config = dict(
    n_layer=12,
    experts_per_token=6,
    moe_layers=[3, 4, 5, 6, 7, 8, 9, 10, 11],
    router_score='softmax',
    normalize_top_k=True,
    routed_scale=2.5,
    balance_bias=False,
    groups_per_token=4,
    shared_expert_gate=True,
    lr_router=0.000321,
    norm_eps=1e-06,
    optimizer='adam_hyperball',
    steps=3151,
)
Below are experts of layer 4 (counted from 0) of a mixture-of-experts language model. Rows are named router (the router's row for the expert), up (a neuron's input weights, with its number) and show model dimensions 0-191. Each number is 128 + 32 x the weight over its row's rms, rounded and kept within 0 to 255.
Before each expert's rows: a language model's description of what the expert responds to. This comes from a sample of Wikipedia text that the model never trained on.

# expert 49
What it handles: Inner and final digits of vote counts, percentages and statistics in table cells, such as 37.41%, 48.2, plus spelled numbers five, ten.
router [164 143  88 147 141  30 159 152 106 107 174  79 134 149 132 235 144 170  75  72  81 125  75 152 100 121 131 187 130 104 141 116 166 150  84 160 167 179 101 153  75  81 179 140 130  86 169 139 140  97 129 162 141 121 107 130 152  74 112 107 112 134 150  87 143 101 139 134 163 106 167 168  52 129 159 118 117 111 141 180 107  80 124  68 143 127 158 101 130 126 108 150  81  96 101 112 162  67 112 124 102 173 166 133 126 135 160 163 123 140  83 154  86  93  88 134 134 132 154 167 167 168 158 118 142  81 119 176 110  99  92 162  80  86 129 127  78 136  75 152 104 169 118 160 139 101 137 131 141  60 141  96 117  91 107 157  83 128 117 137 105 142 105 145  64  99 104 151  89 123 121 140  71 129 111 133 132 162 117 105 124 113  84 125 139 139 102 163  81 159  72 145]
up0 [181 148 145 139 169  84 121 172  92 159 134  90 113 144 131 151 174 105 132 143 162 133 107 127 142 119  96  70 164  93 139  41 148 194 101 139 119 140 108 138  85 142 127 137 130 121 168 175 104 122 120 136 113 114 120 103 116  77 108 172 125  97 140 102 187 113 191 137 132  73 130 113 161  75  91 116 137 163 115 137 147 102 102 138 187 145 158 123 101 166 129 125  68 151 136 107 116  78 132 153  93 188 147  91  90 178 159  47 112 149 133 129 116  32  94 128 161 123  99 111  83  98 197 124 165 102  94  92 160 116  92 132 151  81 134 171 103 126 120 128 113 193 138 123 103  73 126 115 123 118 139 159 102 107  82 206 124 138 152 158 123 123 110 128  80 153  93 144  71 146 165 124  64 162  75  70 118 105 116 159 155  75  98 107 107 103 126 110 176 153  75 140]
up1 [145 184 109 115 111 125 128 176 161 115 191 113 136 113 125 125 144 129 143  81 144 118 132  99 151 164 134 205  96 153 112 144 138 144 123 124 134 181 141 111 123 121 151  40  97 171 116  85 126 145 135 169  91 148 112 119 150 164 127 152 120 152 143 167  31 142  86  76 174 151 116 148 142 181  90 155 170 100 141 119 101 108 169 147  37 155 198 125 104 115 150 102  89 169 125 176 116  93 105 130 124 133 154 119 136 139 126 153 139 123  97 157  65 105 118 149 131  99 110 192 141 213 105 145 123 117 146 126 148 178 169  98  79 161 163 136 117 149 155 117 117 160  77 138 137 138 131 195 111 135 208 151 110  59 212  52 145 114 142 102 143 138 123 137  85  77 148 179 164  77  92 164 137 111 154 144 158 159 172 151 130 172 126 127 133 140 134 110 138 105 152 119]
up2 [158 217 127 135 109  68 181 133 178 126 158 103  90 116 141 169 157 102 123 113 137 100 145 117 127 162 126 124 109  91  86 122 100 122 147 103 153 186 127 123 160 146 132 106 174 161 113 115 194 104 125  77  35  78 134 119 171 181 135  27 124 103 134 101  50 131 186  89 148 172 119 134 159 137 118 125 148 144 159 144 152 149 115 152 145  97  98 209 160  90 161  93  96 183 130  78 128 102 130 129 106 122  99 177 153  69 145  84 126 155 141 191 119 160 134  99 127 127 157 135  94 177 150 161 132 147  76 121 128 132 133 157 109 131 113 174 128  75 169 132 111 141 119 172 141  82 125 116 156 143 151 180 117 147  93 160 116 111 152 103  93 152 150 178 142 132 192  89 141 111 118 139 108 114 105 153 135 177 124 128 168 125 196 122 134  89  78 149 117 195 171 134]
up3 [145 134 185 135 141  90 110 154 123 136 111 161 145 114 161 127 130 131 102 150 173 146 135 156 156  62 172 153 169 153  89 104 149 116  85 156  75 199  76 124 128 101 107  98 168 167 100 182 137 149 200 156 142 127 134 146 117 164 164 165 158 132 129  98 156 125 141 108 119 108 154 156 110 167  82 108 130 193 141  77  96  85  92 108 115 124 150 130 120 102 173 100  78  85  80  45 101 135 129 134 168 135 108 151 145  76 224 123 131 124 183 149 154 116  74  94 112 129 157 218 153  66 141 115 107 126 110 151 110  65 136 119 150  69  98 171 146 192 154  69 137 173 109 170 110 114  76 141 114 123 159 159 121 157 142  89 141  86 105 157 154 127 169 145 107 112 179 140 129 130 154 144 160  50 102 132 115 160 137 129 137 192 125 147 131 135 130 164 123 105 139  97]
up4 [122 135  83 164 123 115 128 139 125 113 181 159  69 170 131 154 145 126 121 104  99  95 145 125  85 150 110  78 100  91 150 123 103 136 120 171 183 108  91 137  97  67 141 123 106 159 130  87 143 137  95 148 147 149 106 126 108 120 105 171 125  96 141 122 128 128 177 108  91 165 181 112  91 121 145 129 188  82 120 175 102 144 135 156 148 169 144 133 135 171 126 160  74 126 145 125 116  56 140 126  97 170 201 138  96  91 109 120 103 160 103 146  87  74 141 132 129 118 203  93 166 165 203 150  79 125 126 166 139 107 128 119 105  59 130 115  95 144 126 105 136 174  80 128 129 111 130  92 114 133 100 145  94  82 116 225 159 106 100 145  95 172 128 161 141 119 113 154 129 163 153 161  94 161  69 170  93 141  83  91 172 159  90  72 133  41 107  67  95 123 113 204]
up5 [ 88 138 153 156 112 121 119 122 174 130 205 154 196 151 110 139 125 176 141 149  86 150 177 147  79  74 166 111  88 132 141 102 174 149 101 134 127 159  93 123 113 125 113  68 141 154 185 141  74 133 127  95  96 132 137 172 100 116 119  82 112 132  91 150 120 156  63 141 181 177 118 174 103 111 105 125  80 150 121 105  84 133  93  77 113 101 181 168 103 168 147 151 122 121 101 144 119 138 127 154 170 169 137 126 117 147 152 137 144 108 131 160 139  92 177 162 133 142 149 161  93  96  90  82 117 194 124 136 123 120 132 173 144 108 117 127 138 117 168 133 209 115 167 122 148 135 105 145 106  91 102 134 144  98 105 185  28 237 119  98 165 120 135 142  96 113 117  58  76  90 122 131 191 113 198  97 149 110 184 156 109 129 178 143 106 135 154 132 137  94 135 166]
up6 [202 171 127 165 141 179 169 116 177 186 152 150 134 135 127 148 129 114 129 124 118 136  93  81  96 140 109  67 119 158 121  80 119 172  58 173 117  86 149 126 105 151 111 145 143 103 183 141 103 123  98 117 126 129 157 117 116 122 132 114  69  94 132 154  99 123 131 117 134 146 137 122  69 113 129  90 107 130  67 121 117 181 181  76 171 118 155 115 146 157  91 138  43 168 129 128 145 129 152 140 214 129 170 121  90 155 138 167 121 129  57 137 104 122 138 124 154 129 156 102 122 168 130 193 169 134 150 143 114 174  29 184 141  59  94 139 133 124 147 113 191 110 127  59 130 126 120 109 127 137 118 181 109 143 117 142  76 119  43 145 117 136 134 103  88 120  56  94 143 133 100  99 116 128  90 110 161 109 108 188 162 105  80 153 137  98 137 167 108 159 169 152]
up7 [ 99 140 114 102 141  96 135 110 164 120 164  61 194 175 139 119 144  76 135  93 120 141 117 123  70 156 150 209 124 182 140 164 146 194 132 101 141 122  68 118 104 175 168 104 132 136 100 102  86  68 106  88 173  92 120 115 146 149 123 142 155 130 156  87 178  96 128 163 155 106  99  79 117 147 121 110 115 109 155 191 133 104  80 101 128 139 129 168 116  70 108  83 133  92 120 147 113  99  80  89 120  92 158 158 135  91 109 138 109 207  91 118  88 177 146 169 135 136 124 123 145 130 123 189 232  89 168 116 121  42 124 132  90 162 161 151 162  92 133 201 115 149 134 118 129 165 177 179 106 139 119 109  81 112 151  90 106 141 123 126 108 166 122  80 134 112  99 147 176 135 136  98 143 112 151 100 167 176 120  90 126 109 158 174 113  97 146 147 104 144 123  80]
up8 [ 97 134 170 111  90 142 121 131 121 107 129 143 146 128  95 146 139 128 176 120  99  79 181 117  78  95  70  97 108 160 144 143 136 159 133  57  58 126 112 151 171 140 100 106 122 135 111 146 204 168 148 146  99 165  89 142 138 169 138 106  69 104 113 163  73  76 122 173 133 151 138  68 170 139 148 183 156 160 106 133 135 123 141 115 115  92 179 134 145 145  91 102 112 104 155 136  71 135  96 103 135 145 109 135 114 110 121  87 133 203  90 139 153 113 159 112 121 127 162 147 112 144 126  98 127 138 136 190 149 169 123 160  95 105  90 147 101 202 145 121  81 190  56 149 109 170 105 154 148 169 121 141 130 136 138 123 136 159 109 111 126 145  92 111 182  52 137 212 170 126 126 170 174  67 116 175 133 118 144 211 123 189 110 127 129 118 195  83 142 151 100  98]
up9 [130 120 152 124 194 102 139 137 154 157 111 126 153 125 144 121 132 122 115 136 174 183 116 157 180 114  92 123 159  76 143 177 116 146 129 165 138 111  75  84  90 125 108 150 122 122 138 155 182 134  90 153 132 141 140 100 133 146 121 141 151 129 168 158 170 114 166 156 100 116 186 134 108 126 162  91 101 162  47 207 140 110 135 161 169 179 183 106 132 117 117  83 110 173 147  88 123  91 135  43 121  99 168 166 120 103 119 116 120  78 109 174 134 153 104 129 161  97 177 104 126 167 185 115 107 107 136 134 176  94 104 102 151 167 118 169 158 155 137 128 191 223  74 124  97  77 135  73 123 115 107 159  95  74 143 168 147 110  68 170  95 142 133 106 150 155 175 145 165 121 144 129 100 147 138  97 102 171 124  72 164 143 139  79 137  79 106 105  93  90  65  77]
up10 [ 68 130  53 144 121  96 154 110 144 139  95 123 152 100 108 126 118 110 137 144 138 104 107 153 120  36 135  81 151 100 173 171  91 169 125  93 136 140 102 107  70 156 161 145  97 137 117  97 168 140  90 150 128 145  91 118 121 149 136 117 135 202 116 139 115 116 142 115 137 152 123  79 153 141 132 162 155 133 168 133  78 146 152 161  99 120 205  89 102  97 104 101 175 138 142 116  91  70  63 132 116 148 153 157 120 146  86 212 122 144 117 128  99  85 120 142 134 115  67 146 112 117 157 132 147 162 149 177 101 119  70 109  98 131  58 143 195  91 147 165 170  98 140 115  95 124 164  58 114 132 190 130 134 143 165 158 143 108 152 145 100 203  90 155 124  89  74 167 101 147 127 118 145  56 151 146 180 121 122 162  40 128 108 106 154 133 169 138 165 161 151  87]

# expert 12
What it handles: Inner syllables of unusual foreign or taxonomic names and accented letters, such as Lufth-ans-a, Tanystrop-he-us, Kab-ard-ians, Shapur.
router [174  93  93 110 174  71 169  86 120  77 165  73 155 135  85 212 124 164  65 119  89 104 103 153 123 118 108 157 113 163 123 145 255 141 134 134 165 162 112 166  96  97 191 119 165  76 154 127 133  71 136 135 114 157 166 170 139  64 159 148  97 146 133 101 155  70 117  94 139 129 151 147 109 134 143 135 114 121 134 154 125 135 110 132 147 152  95 112 135 104  81 151 140 142  87  87 149 135 141 114 178 161 163 144 132 110 145 177 151 172 121  88  88 140 161 121 135 163 110 153 144 147  88  94 154  94  99 179  95  97  63 138  82 107 108  77 133 150  53 105 160 140 151 142  99 137 119 131 127  57 165 119 136 128 189 133  72 161 151 128 169 215 117 142 111 146 123 136 138 120 114 141 135 128 167 114  65 143 167  95 115 124  93 146 128 131  85 166 132 143 132 112]
up1 [152 132 111 182 177  88 166 143 116 156  95 117 156  99 131 195 116 186 110  94 120 147 131  87  73 127 166 123 103 135  90 144 110 126 154 160 165 152  89 106 173 129 148 143 146 122 115  72  79 158 146  75 100 169 110 149 182  56 126 171  69 133 147  71 166  68  87 137  94 109 141 128 120 166 161 105 139 154 136 118 106 162 109 130 154 154 137 136 110 149 107 119 179 168 119 126 112 166 145 131 138 147 105 172  91 128 182 167 161 184 166 142 175 158 158 167 155 145  97  91 123 133 131 159  72  55 171 184 126  99 165  75  92 144 161 112 148 150  84  71  96  98 143 203  52 174 103 127 102 123 166  83 144 156 144 114 117  80 171  85 140 139 146 148 144 181 172 150 131 125 113  96 117 107 149 117 135 124 155 124  83  78 107  90  81 118 121 117 147 114 182 114]
up2 [118 129 142 125 124 159  89 148  92 113 136  96 142 133 120 116 107  85 104  93 129 170 132 155 149 142 134 101 192 137 193 211 196  95 104 141  83 103 130 144 126 114 108 162 136 156 152 139  87  66  48  70 119 200 141 182 121 112 136 114 140 132 124 117  82 104 133 167 104 126 137  97 159 105  86 144 127 120 118 123 114  82 156 189 102 135  90 147 144 172 112 134 111 200 107 137 114 116 187 156 112 130 149  96 140 156 130 163 121 157  95 116 133 130 108 112  90  79  67 123 111 149  99 116 100 153  63  96 172 142  89 109  84  31  62 155 104 100 135 148 133  88 134 154 184  69 165 110 102 148 202  86 103 172 125 135 142 149 187 110 117 119 179 115 224 112 110 119 165  91 106 153  90 122 161 158 103 105 118 142 157 129 142 110 137 132 126 101 115 135 139  75]
up3 [136 159  97  91 120  67 135  81 129  51 136 107 165  90  88 153 144 123 131 129  98 139 118 125 105 200 141 156  94 134 132 119 105 255 181 145 106 121 111 130 149 128 120 185 137 151  85 115 162  76 200 136 102  96 107  91 128  68  56 102 124 161 114 128 140  96 137 124 130 138 127  94 127 103 141  86 137 120 150  81 185 169 134 125  30 103 145 108 125 119  93  89 114 130 108 106 125 126 103 153 142  92 164 116  65 110  97 130 117 157 155 125 158 120 186 123 107 104 106 143 101 172 111  79 105 136 129 183 137  66 142  90 166 129 122  27 127 150 130 129 135 151 115 139 143 127 130 154 109 155  94 181 146 147 222  89  74  87  87 140 127 168 121  69 175 112  94 126 137 125 123 162 165 123 121 102 154 107 138 104 130 118 102 136 108 141 139  94 146 103 153 120]
up4 [119 116 102 116  90 137  74 145 103 101 132  59 102 124 118 167  99 112  79 122 131  76 169 184  80 203  95 126 118 171 143 148 176 196 118 166 129 121  96 192 120 109 165  71 155 118 143 108 112 128 148 177  97 114  88 139  72 118 156 140 147 162 170  81 109  87 207 178 124 116 116 185 120 136 121 149 120 180 146 161 133 133 155 174 121 113 112 115  83 122  69  91 132 125 130 151 104  63  96 163 177 137  86 169 115  76  86 118 141 144 119 117  89 169 159  95 164 180 104 184  76  76  82 101 121 128 122 135 148 168 117 100  82 147  95  65 118 190 129  75 148 148 148 122 144 140 134 135  69 147 125 111  91 133 168 151 111 122  93 132 130 129  79 106 165 135 151 124 160 158  98 118 168 117 176  81  92  96 136 111 135 161 116 125 111 161  59 138 167 127 133 147]
up5 [145 130 166 111 110 134  63 184 146 119 122 126 125 131  79 111  66 154 127 123 105 132 134 122  68  68 161 109  70 166 118 119 100 115 112  66 125 154  72 127  83  86 137 186 130 100 166 107  77 131 185 146 176 136 161 163  88 121 184 149 120 120 135 124 120 137 184 109 131 106 125  94 117 143 134 132 137  96 160 161  93 119 125 116 173 133 138  55 117  91 103 107 125  55  87 123 132 117  96  80 166 161 135 172 109  99 163 165 120  88  98 162 102 162 133 130 226 151  91  78 167 108 123  76 146 147 122 162  90 127 182  93 120 104 177 145 136 143 101 155 122 138 133 102  63 137  72 177  90 139 161 167 125 157 182  97  42 125 154 135 148 159 127 104 140 136 139  91 139 117 140 127  92 129 167  96  71  81 175 162 134 142 158 110  76 151  97  77 131 106 146 146]
up6 [156 107 189 105  89 153 157 119 137  69 180  59 146 127 138 168 108 122 112 112  95  77 134 142 125 110  69 137 143 217  96 154 200 174 140 123 178 127  80 173 113 130 129 155 147 161 113 114  93  92 158 123 105 131 135  72 102 111 140 121 147 138 145 120  95 108 105 120 125 146 125 127  92 158 145 202 126  92 104 175 131 130 121 137 134 145 126 118 163  74 132 135 156 134 145 112  92 146  51 104 172 153 174 106 119  66 119 100  94 144 114 110 117 158 146 147 129 179 104 124 135  58  99 124 167 127  80 130 154 124  85  95 108 102  87  81  62 108 112 113 166 121 170 149 108 171  94  65  84  67 158  97 123 181 183 113 132 143 162 109 136 185 125 180 138 187  68 117 139 118 144 104 180 140 167  87 121 141 150 126  84 174 137  95  82 150  87  99 142 130 179  97]
up7 [128 131 175  96 119 159 109 173  96 168 109 138 112  67  75 136 108 115 183 145  46 115 169 175 134 150 164  51 138 166  94 135 175 111 141 130 143 200 109 137 169 167 117 124 181 173 118  81 123 144  97 101  96 169 109 158 146 123 179 164 123  84 153  97 120 110 103 149 218 127 122 128 120 116 125 165 109  90 168 101 128 171 168 203 134 159 155 154 175 104 152 140 112 144 127 141  85 147 175 150 181 131  74 117 117 104 140 127 172 168 122 168 113 142 132 157 111 113 145  77 129 126 143 134 105 152 122 138  83 146 111 163 139 142  98 108  86  85  93 103 142 117 173 168  99 119 159 156 144 156 115 142 150 149 122 164 117 166 164 184 140 148 115 124 157  96 140 145 112  88 158 113  86 117 107 191  56 117 152 204 138  49 162 113 144 192 141  62 130 131 134 112]
up8 [125  99 145 144  90 129 116 111 127 117 146 118 132 114 119 149  74 113 127 169 138  79 128 157 172 161 142 165  95  91 132 132  87 187 179 168 126 145 122 131 121  87 106  88 153 153 105 135 106 133 126 138 132 122 112 108 114  50 123 105 161 179  67  70 179 115 106  85  69 179 132 158 147 102 163 163 173 129 183 142 115 113 138  86 125 145  62  54 118 141  86 134 139 158 117 160 205 169  87 157 108 121 155 127 148 161 128  92 147 178 122 120  81 128 146 120 153 194 108 174 113 163  91  90 169 114  67 163 165  56  63 102  93 119 137 114 116 118 112 100 106 119 149 115 161 137  80 124 142  66 141 100 127 150 144 141 155  86  94 138 159 215  96 128  74 174 132 154 156 108 143 138 172 118 149  94 102  97 119 201 112 146 161  81 127 174 156 130 128 108 176  93]
up9 [ 97  76  53 124 137 126 133 141 166 141 114 138 166 126  93 185 120 146 120 106 126 126 173  97 114 109  74 194 114 181  73 159 157 131 108  87 173 157 165 141  81 117 177 124 143 137 118 157 139 120 137 119 100 130 186 159  91 108 120 133 137 126 163 110 148 140  84 125 136 136 130 100  96 196 174 108 128 147  73 107 133 140  98 111 181 146 182  91  93 109  88  91 184  97 113 168 126  90  98 135 171 140  93 216 103 117 148 187 158 152 179 199 166 117 156 121 163 212 130 122 102 134  80 110 134  73 148  98 151  72 118 168 143 104 151 142 169 151 159  95 114 110  91 152  87 156  84 100 119 105  70 104 119 173 170 109 131 143 169 103  94 117 115 151 142 150 148 132 135 155 108 117 168 162 124 103 143 182  79 162 116 121  85 108  76 130 120  99 172 180  87 162]
up10 [118 136  79 124 149  95 152 142 144 109 114 168 171 157 160 129 162  91 125 131 156 197 145 151 134 129 145 154  76 156 104  96 108 169 145 143 146 115 181 154 134 125  92 180 139 172 131 114 144 148 118 123 147 147 113 168 137  79 142 116  79  81 124  88 112 160  89 113 170 127 140 134  90 203 153 134 151 132 148 172 119 105 140 144 144 124  72 145 128 135  70  50 172  95  89  58 147 140 130 158 115 121 194 131 138 148 149 168 123 149  64 133 136 132 128 108  91 160  94 100 120 142 133 162 139 149 158 123 127 187 153 181 123 155 102  92 140 129 148  94 155 155 107 139  90 110 140 194  37 109  86 116 187 179  73 167  97 125 156 136 144 163 125 134 123 115 171 107  82 201  77 131  88 100  40 150 123 119 153 158  60 179  60 105  94 147 123 110 161 120 138 109]
up11 [133 160  93  96 148  48  85 123 167 124 158  89 111 191 145 110 181  74  93 198 133 148 160 162 135 124 115 122  80 121 155  87 119 181 127 148 113 154 150 129 167 110 107 129 121 150 176 147  96 133  97 142  94  79 108 136 141 119 134 139  87 152 110 154  84  95 161 135  72 134 163 142 157 141 148  98  89 136 102  77 213 149 113 125 110 185 132  90 166 162  93 114 137  92  77  88 144 112 162 121 109  95 160 112 177 191 131 151 109 165 166  97  91 162 154 152  96 173 121 120 145 118 147 109 110 156 150 180  46 140 132 133 157 136 114 134 126  85 128 113 103  70 178  97  89 118 176 105  61 169 151 185 171 134  85 103  52 113 113 118 200 164 134 147 119 125 101 122  81 164 153 105 119 117 110 126 140 116 186 122 107 136 135  92 100 136 129  63 108 108 184 137]

# expert 50
What it handles: Individual digits within multi-digit numbers, decimals and percentages in tables and stats, e.g. 1.23, 43.53%, plus million, miles.
router [166 112 143  74 180  43 145 121  91  92 187 110 124 133 110 215 125 181  89 104  87 121 114 120  97 119 144 155 122 139 143 116 173 127 122  82 193 171 109 156  71  74 164  81 143 119 158 153 134 131 152 112 148 117 146 174 122  98 123  99 119 156 130 108 158 122  95  97 182 109 197 154  77 120 172 125  50 108 115 145  89 120 131 104 152 108 124 140 129 127 131 167 132 112  96 127 157  93 122 134 113 169 144  98  83 170 149 146 145 142  78 150 106 106 102 143 123 156 154 167 120 155 132 100 140 155 127 162  90  66  68 161 113 103 128 104 144 150  78 134 132 135 116 127 148 118 142 146 131  36 149  57 129  82 157 168  43 189 154 166 126 160 106 153  57 137 113 143  75 133 111 156 129 140 152  96 150 174 117  79 116  90 121 137 121 128  90 158  93 148  85 184]
up0 [118 146 157  79 151 121 189 111 111 149 161 119 212  67 155 163  86 131 134 150 157  82 146  95  94 132  82 127 109 156 145 133 133 199 144 113 140 107 140 196  80 121 163  96 144 128 132 120 129 141 138 110 102 124 186 144 120 175 135 140 101 117 158 157 162  91  89  77 115 115 145 146 108 140 230  80 150 132  82  95 118 125  93 130 115 160 159 115 176 148 138 138 102 157 123 142 105 100  86 110 179 146 177 187 104 113 103 158 136 111  66 114 172 112 123 128 128 155  97 161 127 200 126 143 144 143  73 197 125  86  58 113 146 153 163 157 152 137 146 166 131 181  56 113 113  96 122 107 189  95 137  81  89  88 145 140 132 123 156 148 120 178 134 130 113 189  55 157 115 154 158 119 130 131 159 107 157 171  95 154 173  70 175 115 139 105 127 159 163 152 131 131]
up1 [113  97 144 168 125 107 147 124 155 135 195 105 123 154 117 120  61 116 104 111 100 135 143 103  63 145 126 100  63 160 136 132 145 114 169 120  65 115 154 148  55 109 152  82 136 101 163 131 175 133 122 123  82 144  93 107 119 173 120 120  61 103 106 186 137 133 106 159 182 137  81  94 152  80 135  59 111 153 126 150  79 157  71 172 112  81 104 116  76 133 145 135 101 148 129 118 118 103 148  75 159 142 174  79 121 102 102 140 157 158  87  84 125 126 150 151 138 163 117 167 133 201  75 103 158 169 126 151 100 161  88 140 146 130 199 156 138 143 160 164 118 175 139 148 136  77 124  59 102 140 131 183 106 100 156 190 107 226 137 153 127 133 109 119 124 150 138 115 146  94 169 117 167 129 151 105 157 195 130 107 166 131 123 136 135 126 175 161 125 185 187 133]
up2 [186 158 146 134 160 136 143 137 109 107 105 175 140  85  86 116 129 109  92 138 144 114 136 128 141 113 105 104 171 170 210 126 146  85 115  99 155  91  98 118 141  77 120 109 115  68 171  64 118 158  89 115 131  95 218 127 145 135 113 121 102 135  82 105 139 128 146 134 122 212 144 106 136 113  95 148 117  87 114 174 110  89 128  64 136 155 168 138 157 150 148 226 128 125 124 124 160 188 136 171 137 107 128 129 197 146 117  98 152 104 136  89 143 128  94 184 187 110 121 119 145 120  99 139 167 143  92 109 104 154 117  75 105  65 147  97 131  82  50 138 170 143 173  84 141  97 152 103 184  90 118 139 149 129  79 112 121 165 137 148 213 130 205 152 104 102 130 137 142  86 138 125 145 151 135 128  99 118 201 109 128 143 130 189 125 141 106 168 162 111 135  83]
up3 [ 84 109 141 140 157 137 128 193 174 134 208 148 116 181 129 121 118  94 115 158  84 102 144 187 188 138 113 164  95 125 102  59 174 152 148 166 118 123 132 128 152  73 115 133 108  62 162 117 138 133 108 103 117 150 116 120 155 153 103 118 119 114 125  77 118 109 110 153 158 152 147 187 144 146  97  94 115  76 165  94  83 105 102  52 104 102 115  95 130 126 127 124  43 117 128 146 130 117 144 160 172 143 149 185 194 140 171 111 157 104 137 134 106 105 122 116 102 121 125 148  96  99  73  77 134 175 129  86 101  72 122 105 131 105 135 115 146  90 146 116 132 175 157  95 106 133 187 121 104 120 110 199 131 155 110  69 101 118 138 151 169 127 206 174  69 186  74 143  90 169 146 102 136 131 117  97 142 209 137 155  77  78 119 136 111  77 145  83 127 108 139 150]
up4 [ 98 147 153  96 178 140 129  98 151 172 175 110 107 131 116 130 126 151 139 171 169 106  82  85 147  72  74 107 126 136 142  84  99  93 177 167 106 193 118 115 162  55 118  81 123 116 125 140 193 132 120 113 155 160 140 125 181  98 128  73 146 104 121 102 110 136 132 107 170 104 107 125 109  76 172 160 115 103  90 119 141 116 124 124 164 159 144 187 116 126 132 197 134  96 125 148  97 142 167 117  90 134 146 151 115 155 153 138 128 191 124  93 110 170 135 168 141  91 107  81  85 146 147 136  67 105 198 105 135  77  73 102 126  89 142 133 169  92 170 189 161 117  91 205  99  71 187  93 116 120 132 109 165 105 169 143 138 131 137 136 129  92  94 194 120 174 127 173 117  82 107 177  90 100 133  69 141 176 116 129 144 142 166  87 121  99 149  92  97 103 114 191]
up5 [143 113  88 132 163  98 117 159 147 161 165 173 148 139 102 157 123 119 102  99 189 155 115 133 127 106 200  82 135 153  89 114 158 108 138 116 146 114 140 108 144 111 118 132 139 123 112 154 136 135 117 148 181 140  98 141 129 113 156 185 115 117  95 126 135 117 163 125 110 160 155 129 142  98 117 202 129 114 129  79 113 132 100 142 142 146 167 149 109 115 177 209 140 138 134 154 196 163 143 105 117  93 139  61  64 175 108 181 164 161 130  96 107 210  96 100 149 143 110 165 171 112 133  72 162 136 172 129 146  89  86 114 142 113 126  63 161 208 129 133 146 153 126 223 113 113 106  98  88  99 174 102 143 138 157  58 123 118  98 121  81 165  93 104 194 149 124 110 117 123 167 118  75  56 145 170 103 118  96 149  80 208 118 174 126 119 136 131 135 198 109 143]
up6 [102 155 109 145  71 142 109 181 105  76 116 179 184  92  93 146 118 189  65 107  82 120 121 145 125 143 164  98 150 119  94 107 166 142  99 126 122 145 111 106 100 183 108  79 168 136 122 146 105 122 217 124  94 173 172 168 149 147  88  92 107 173 148 156  93  93 124 114 101  95 108 167 113 150 136 155  67 203 205 137  68 157 150  94  96 144 108  66  79 109 119 102 107 104 126 169 127  82 135 152 150 144 117 120  76 138  90 194 127 149 101 193 127 150  92 113 191  90 175 156 125 151 159 121 142 193 123 147 138 139 129 192 126 175 119  99  80 123 164 166 133 140 137 124 131 105 104 149  88 155 126  74  77 110 183 191 164 186 152 151 118 169 147  93 135 150 123 135 155 133 150 153 136 132 140 132 155 141  96 132 129  99  87 129 139 109  88  95  92 132 128 111]
up7 [120  83 110 120 176 134 141 174 152 173 107  63 110  83  82 168 148 211 144 101 161 104  94 143 163 106 114 130 135 156  91 204 122 197  93  93 134 121  72 111 111 122 138  96  94 124  94 148  96 127 148 127 130 164 137 159  99 190  99 127 141 148 123  75 127 131  92  78 106 100 147 136 115 133 141 105 115 120 122 114  98 144 173  53 182 164  79 174 125 100 125 142 151  63 113 183  82 189 117 105 159 109 129 123 107 169 132 130 144 130  93 134 151  91 150 140 111 138 156  97 101 162  92 164 157 130 134 111 145 119  79 166 136 156  91 149 134 118  97 113 160  82 122 106 174 120 111 148 141  83 120 141  79  71 130 194  90 191 109 154 203 108 131 131  93 128  76 102 131 160 128 174 153 211 196 124 117 134 131 109 167 119 131 159 159 157  83 146 160  97 128 184]
up8 [129 114 137 181 168 112 144 157 164 155 176 137  89 169 117 155 145 109 125  90  81 135  95 108 161 150 123  92 138  65 107 130 106 175  68 139 128 164 114 121 109  97 107 138 141 105 143 214 104 120  87 128 166 131 131 120 138  67 123  66 114 120 119 121 192 128 202 117 139 130 168 127  87  69 135 114 109 196 123 158 136 134 129 138 221 163 133  86 137 121 155  99 130 171 162  76 155  69 154 122 133 208 168 152  78 131 169 114 116 115 150 175 125 171 163  89  96 147 143 127 105  77 224 161 173 124 114  86 132 152  69 206 175  73 136 107 150 101 144  78 151 140 132 105 123 114 153  78 124 160 137 109 126 135 132 157 128 126 118 229 115 147 117 106 149 149  93 167 123 170 135 134 118 117 107 105 147 137 117 105 151  86 113  97 147 121  95 141 128 127  97 150]
up9 [142 152 131 122 135 114 200 159 163 177 163 124 129   0 118 163 161 170 119  90 167 103  98 140 116  85  37 107 102 149 109 100 127 182 131 150  98 134 179  97 117 149 112 118  94 115 145 152 107 109 145 136  91 152 145 148 147 153 125  97 107  86 128 143 119  90 155 147 136 137 134 131 107 143 126 109 135 111  96 161  85 153 124  88 110 143 139 114 107  78  97 106  44  92 128 185 115 202 140  88 138  87 137 146 150 194 133 149 106 145 121 179 121 122 113 154 129 127 137 101 122 183 132 158 163 166 122 160 144 161  14 135 155 138 103 137 124 116 149 107 166 169  77 127 101 136 108 115 139 129 106  93 103  96 152 180  97 125  83 229 139 114 164 133 130 148 116 191 130 118 105 139 189 160 104  72 137 161 128 158 172 114 117 130 101  90 149 155 122 118 173 146]
up10 [148 142 131 121 123  56  99 130 167  69 145 101 129 143 120 118 133 128 149 184 105 125 143 135 155 170 147  88 156 163 103 111 143  87 145 160  98  58  90 131 224 109 137 161 101  77  93 128  98 125 175 112 137 117  82 117 117 179  94  61 142  98 127 105  75 136 133 140 152 102 146 130 105  80  97 106 178 127 159 235 109 144 146 111 158 164 182 186 128 100 133 129 178 126 150 136  77 172 140 150 120  79 107  98 154 174 108 163 113 153  96  48 111 151 147 136 127 122 118 116 115 126 121 160  65 125 190 157 138  40 179 126 105 173 123  97 100 110 127 122  85 113  96  99 129 163  90 163 149  86  78 124 133  86  89 139 128 166 163 156 106 147 118 162  84 115 136 126 105 116 103 147 126 123 157  99  85 151  87 101 139 148 123 209 123 143 157 181  94 125 118 146]